config.yaml
n_experts: 96
vocab_size: 6703
norm: "rmsnorm"
optimizer: "adamw"
lr: 0.00229
beta1: 0.95
Below are experts of layer 4 (counted from 0) of a mixture-of-experts language model. Rows are named router (the router's row for the expert), gate (a neuron's input weights, with its number), up (a neuron's input weights, with its number), down (a neuron's output weights, with its number) and show model dimensions 0-95. Each number is 128 + 32 x the weight over its row's rms, rounded and kept within 0 to 255. Numbers have three digits each.
After each expert's rows: a language model's description of what the expert responds to. This comes from a sample of Wikipedia text that the model never trained on.

# expert 22
router:100175151155105116125179116149144200099142148156197138140141140177102142107084103108194145184173157156126030151174148166129124116179154118135118125146104086105149124149152184144168128113198127097140132146128135110146105170142174163149095094083197112108103130090135110128087152121164128107
gate0:255118182142129133140122115119089108096164129168117130149154152095162102221120108124094075097139151098137132119171119096179176126144093066121066109086119185100156161110163129135184149145121121175133136111120151121142106104083138098163144141096150161135154109152156147148143152097093148176
up0:104117110098078106111140146138194100122082191106100096086153125170120160053146156135135193177134103157136136124104129102136111118169164166171119136168091063119138149165119106068155117131158145112118127131105151089080149112161108181076111127087112123134129145081119053144110178151140139111
down0:087126107127094157137135116119096086144133189172166109104092078073123067105072084138165081080100151114203096126139104091103093164144116177132128151127097139124160134128135133106166166085117148172108098102121162053101099067174164176129093152157139103121124113097139157136124173131175088097
gate1:144255088119134133166131105113123127144129170113156143112093142130099109120144114136091132148108100185147133136138210139140187213149119137122149101152093131154034119131125086189078138110125174103137110162179148163159085143167125142108188178139124124107150130098139112125128130109106138081
up1:116143092119139128130113109111160120081128165096133145150149112122192080135078143106084159186131121080099121135159091145152106226099173166149126127181125112150137157130113135083108095120167145097110050135094140127127113096143104107144100138121086149118055095148120155140143109137171157088
down1:138131163121146073140125112149115143167156088125138079149135031116124105142110051104130140111107088144111133146152075142089094118096141118120103127166074117113143096086081144105137157209141108188073119139144095099093101130104116147158083126180143168137144135071156196126085102123123105122
gate2:149127217061163144093113107176130113099162180146181147127153173076166143138125130051168185168138144143145144177100081147092141106153167221103148095130105137122107155106161136111153116126091138147092146133109120096128068099095119123148121124090123133132173101057156093116121112149134159091
up2:158103130110093106161129146112128100100126164150140059063120129169140149099112098157151112159103114159130114126159173118141137139165078098120144076175061124126101145083159095144147133129169105119161133154152162154155075123113151119135153135125170104167070150122119156096100140073142089189
down2:156074127098146145147179162188128164131166137192078131152140120098140118108128114167154111122093167099071112133123141144116098073158183202118146068164036105072174166096140136128134142086128119081150129116104073078134119162104135074122084173055084134136171131129114172127108129113116124137
It responds to: Competition result tables. Round and medal words in sports result tables, such as Final, first place, bronze, plus row-opening pipes and the.

# expert 15
router:121117067111135109091157116203125079118113106099124161143150140169094130063133116105143149155143149181209131079156103153163126125119099148123158175107118112150178122082102157127097145144190157123142136108112151147150077161143083127136073068093162122172118149060113136101126102135106136129
gate0:201154157130083090115157174114155187133087172122154142152096130138140097135162173081123079112126126118136133105169149127124132056110057140131202136104100086071096091229108182147149145169132112105090173164133095101169163133130126095052084121119178134126104124133099116167115136077159120158
up0:117102131115124142109089097150159081129137148130121114131146122079080117114191080162096075045209080113128177079099101122119160166133106105089120125147108145139150054161127138062157148085096151154141128128143106085129077093148087116160140114108123130144131172124143152127163160148157097173
down0:147136147207182142115147128108077128175179119043162121078137106103111060130161168114090115138121179148107112095105137164130146116116139120133171089186129119151092196130131131117171098164128093178168169120114134151066158106167140050118098132149118080182113115119079069174113124127125119133
gate1:091245121136139186143162174226164138103085141127158088161131087126074132132146101156090150159172145101121128097083060118125172122184090113136080132139137128160116161173123137093144117184116167096113078097114109112091127128085159104107115100168101145113115159134129185133145076128160140121
up1:125149151129108127149133103133112176216172159051161113164090138060120107165104105126157148106142165188128132153173162086108151125095160073119133115091120145063123056102152096137223112117190108200124134096141118121141120166133143162137124140115066095116131144062115114142135179144154134141
down1:162149105105079100108126144079156215157099207115085117156083023150055114137188152143156123159153109120129132196192124116127106112137123112114139131121176148106181147176129147119147143111124121168091184138189104163129081159092173111086138112115178138146109176135120122062155112158178151106
gate2:090131255144134110149089108160182090185154215172104119117148185123122110148160116117181125060137142183134151089054104074120128140128168115129089128159145169137134170135106121131203196144051132081129108130118090127109116192132121091138130107129157110106131162094148154107162148083158151128
up2:125132130131186099165141148138130105105104190093167096108160167179130140144123202144100179135122073140091186129087084093154166092087172075120087137158111161154177142100109129198081117116134107139160140153140161166109109124084126137103128162166123163140131086146148138160174151095121154121
down2:158112213068128150125176196082131096148182157107116131084125000128100108114131103094144080087106097124120099173112170157071167142114178098147125103175117133096122114152181104074119126086167143107145111146105114145093143116137163109122152170094166151069095077157095091122119154145147184073
It responds to: Agent and role nouns. Nouns and suffixes naming people's roles or professions, such as director, politician, footballer, painter, and endings like -ist, -ult, -ect.

# expert 32
router:139082184128103154105141111063129078088091111159090117120136132154129131100115135173072141132087105139102180076125180120129103109150081082079117096136132111153140115063121150099108126111142112131132209114103142151139142097140116142080137115125165146143114106187108121130152174116215120124
gate0:232172104165117111153148131138119202137154112172146130147091123061126078080096151135137155138148181178111119132089143211057103127134147155139133165151125078148055152081102083138125166132108168138097149100130168144146090128150116112141115150110130119121159092112101102107081136177110160136
up0:105088149094140122137101143136108104094154143102113113140156144186169157163113105085161122083154087140176109132124119061204134121111123113119115107103144175068202090170115220133155063154115096121131110111170075135059167152099112158148101091160078113105138171123181155201161168098121114105
down0:124140103091102089098122107093119146190098140128109136144077108120163174099116119148073117131124155202181090122080135119142168132087113178137161110117171202108073119117114179129094176152110122128119124119198088102117185134091122093098106100123063145110152136160146161145150114118129134114
gate1:166220159098137126126110134133209129147145118138139111103103101096130056119132141119095149120115067110080143086151112097144124153109139129145213130131126107209127055098150203167118106107124177168138092153119138121174118166157119157124079137155073128131079159117144141071146122116144112137
up1:079096142127124120074108142125121118135131143152059023171150159108097192106060190142117093101122091159112159147060111078116146110127137080142135103151143140141107118141107123161129133036114147108121106170137125157140162172111160151148154110085041107095131060116139145068147142148131117102
down1:116090133151155214125191112123133128123072078084166153109129183128084122127151111147139144168114131123129139092093098087078105123110124170077106173125071146097165109100097153171119120179112076156118080115158145112124192081054125157093130071135057086088121138173140122095147128187062136132
gate2:135139238142184141128047176121074134186157137134097113120096146104165138152149073096110064096164117120158136121136118140122145169093170133112113150158138148147149111083092115112156179200154136123094113050148105135152161099147134157090064155072111085170121107101062152139139122144104122175
up2:152134138095091095157162146130161166111082112171157151142134139132088133113077112139136157147134101181073116132166127201130090135124105093156182145115155124125091086187132200179129097066115115157105139175144165153113075150105116111206124109156182149107132162134146154087146140099149108097
down2:165145139142139150119147120191116152141108150143161213140115083124126154100152149193112069130168117159103098128167000112063102141102111115162101143083109082163123174151138144131165067132136150136102178124149112161144141124154172147146093094103146131110094147110127110143130089087091134121
It responds to: Country and nation names. Country and national names after a city or United, such as Canada, States, Kingdom, Army, U.S., British.

# expert 41
router:090139168106113144065205152153134176142150101091118138133132136130090113152103129118195165116184118132102058191131092075084146123131122093118171136146136091097115109115188108103114127137091153149125114130109151098113154157172099154111131096104142120137123116096123184150133132089103074125
gate0:255127092164093124114163143118115163143130096091146179126105127123069128099146127110173039083131153210139105105141123121141140143146102091126128111126070128145175116134133175137198091150093177129173105119082124130152152148122112107115098153124138091137124116130115127125136102156167113146
up0:159146097178134123157146138204161172206095113143152101100101170145148125143103184161157112154150096152160115117142151136099153129169097049126181115119116164119134136106142185161110134182136142100080112162088130143134142113131127157143144170123110118091175134127089126165115156105104147095
down0:174156065169148134108123193167116127119147135109132144109154140145149208152112162164158132138140153151128150133135109118149157132087172141090140094184179102146146096128145115142135149130145183130102125108080089140154070154078122087136131138122118101083117110147100134116111091194110188119
gate1:114255178129139179139133144241125068127102108119126124156118155086121099168133123126164099099122078164121111138124107120127131155157173094147107157153127089127145110138158156148106078120123089129085152149162166124149152108135128131167150088188032097165127151129145157110090136098122117096
up1:144113162126179108160109126162124117102101155113079124187125168114089161198127108114173097103132101136072118111101125119156127100121140104129092110154123062107124104104136168166130159148132085115145175097166169120107161107145119140141145130124008123114127164174130144133139151101091065122
down1:089139157140155110167189150136116167105127126185152159098112164125094112151113117108137104167084137113093100147087112131103094131163105146085155109099128175159090149158172110102085145149085166090159177157178172072123091142186068161146119133179117102163154133124149093075114150173146148133
gate2:193142235125172134137146187135187102134118145141115114095076149090146062083155170110141114125120149108100126128072137181125136134123174168156194107031122120183137113113149153117045178078122182130163172123186073117147130119114136121129133171108114079116178083060096083123128114143114137151
up2:147114082194165123176103149099051063078122099162147141137147097148096152153108108090132128127123152177141152093137163149190131148126093089101060104188090124098097148164102145142218129169164087103158127215116122165089192156128106116105047132076157161077115138155184102144083149151103075170
down2:157097074131125096175085132090132178120105149184140108132133136103059122104108109116163108080151145165101162104153137124154152091158095095136110122157114148141130089142151146129219181157100102155175107124063072162141161107164141156154133137180157081108187152114173155102048174102154085106
It responds to: Line-start markup. Table pipes, list dashes and heading equals signs at the start of a new line, such as | 2020, - Other, = Title.

# expert 36
router:108144163094129151125164148083096117136151099094116092124173111100162119162137153141091144165056128122128151087104186164148148115127171148074100156122084135120113128133100183113162163144209128119145091109108096129114159120077117151142045103131113086171133104121071203126133200118139165141
gate0:255173152134184120145045098130116132123086124121106118136084111121107066096160067162150048103110142154121154119076152120156119111161145138153080145095132120131108130155128101148087148117116069207103141100157073096117153156129090102129156140074160128146154096188160142153150138117147144131
up0:144118185119185144099110119138089118123096114164116118097111093074135165069196098125119088114090146089076150102165145130148133106093108147125154115110107102121185082135177150129102142118112112139127182115093127112099177139073086114129141135111125099160213103192181115184197140083152133132
down0:157114112138135168173096165092168163202126081120119130120068213152161166141148107098080172123158132160120160140106122109159096150185152085152106168135129134089132162186117134121129125115181118059124136135090162165155121140140060096132122164086166131159115114130137115085124132134158152164
gate1:117255089172166145139126127159159098136155170137111157154150072122143078161130136113179130185157172113113119150097158098168139097147174136180141083124127138162183133110170140143134135108087142179152108152119105185065122141132109124121161150163156162154089072166143107162154117134130195094
up1:108133218101156125090093128100109119121162138121119087171097120139089105121175179123086065114083064098149108085159205119160132086083116089139083177130135136113121079119117126114160151135132179157103192129125138171150140118152118103145119068094134138100115094098148156070179120143146143109
down1:098116120076125139130133130102146170132146124157145110113135073118163158111161068164149116084071100100118101157044134127118113085084202128170124117125080112112174097170133204092192119110158163113123145145112134128106104131114178124094148173131133129068161137123146119085133117129158143136
gate2:122182255075106156139123137086108137131159113103101133118097084100103127139158121111142134126143084161145117126099116159129173114086144126089155138123113128154093120140184127109160163093148099097132163108118127149134172172101141086129141113083160137159137131107162165124117154144127170146
up2:128188174107143157127146129129111123138190079105144109095080155134187095112108142107126167113146152111170101141162092123111175121134148191138079127127125165142106164097164112173132123129123093159083124118100194141168102143113120066178119155074157131118106085106099143166111120147084157117
down2:080144125189143137093127119165126092108196180140172149125121116108150161122050150150156163107119185133171051103132124126144158149110074144088113139135141174178147119124124093124078120141137122152121130198123155086138130125148149078141090178121138091108096170053162147105140078112168139135
It responds to: US place and institution names. Words in American place, state and institution names, often in sports schedules, as in New York, Washington, Penn State, Maryland House.

# expert 62
router:080120094196121113092146147133122200119146136162114047172156139085120127132114191115168184185098120124145076187067125075098106112121134122182168143144168101078137166139174131174128117145169071140145116146137158123134096103059138124170135114140141130143112143111129167166136142120206160100
gate0:235082124180116126082073106085136125081098178156157133156138111165132163108126150127120162110133177173182143113173129180176106116110107167167117108084114140172093114165152115160160150150144108108172077144175122078136115135091127125069117174122109064144137087107131080085146106132113099081
up0:101187076142086083081098144183115131094102131050196112131136154185100175163144166105167164153146119094148127148232098134172154113113151132133150181130133093128094113162155184140164116155115100108170081178107137121085109096151106103077135133127094152115095158076153116153137143127121094094
down0:108116163097114146124134202050057161119094108122133103147139174137171151093150115123163208082179077154100125164163118133111178117166138123040110183124138117158158137102139081164119170092125108113056093162136132123098076157141083118117133121079147096137146144100125080143053134076133090134
gate1:130255112117109128189074079165093069160159100091146118097138175090113138114172114161142079073089066137152150093102199146149169092076150146054065157122100141135125109148124144108130104131162128117121124150183065156114131157158078155133078078089137156128107103076133146168126144135088155132
up1:144107158114170113168103148114157065139160130158049127104102098112150079135148113179132140158161116186103145099119197139116079137150122065116142045136118135127111086098110096116119130154099166112157168102120206167077120125165133120095114127101100170106190099181133094099065117085095102150
down1:156082164108127118141097108080134058122143105169130108105115064123115097120124123160075136106124094149112145117157122209108128164173123126102106114109112131114155110132150161129166123109136097117102164109160095077121149141136214154060148100079162120126184117219150177151062118119063114109
gate2:138160255115173141131118117110155116131097189153101167128067138111165094138157117108154112098129161134146148121137092138095141148167186060173160129121180070205178113167091109112100171149129207154123141101137108171154079096151114140171160128135152159122153107103099120120135117085121114114
up2:111139160120148136129071148034110119104119180164117118145122098078131110141106149075112091119064156103164117117094132124092161069120183129176142134104151098169129158170126120170148132166149152120110153155141127176143080081090109127169164123145149117118140109154154110141141073117122146123
down2:123124136114149128122105144131181145116123097132126105122056122155139131142111106142196157154085116138116111126125096136075110125136144159112188218114098106092145153117157074150097134139069113112096098170135159126067160144141157122177140149154164065111099113125187149124096112102155125088
It responds to: List dashes, infobox bullets. Line-start dashes and pipes in infobox and table rows, such as "- • Density", coordinate symbols, and auxiliaries was, has.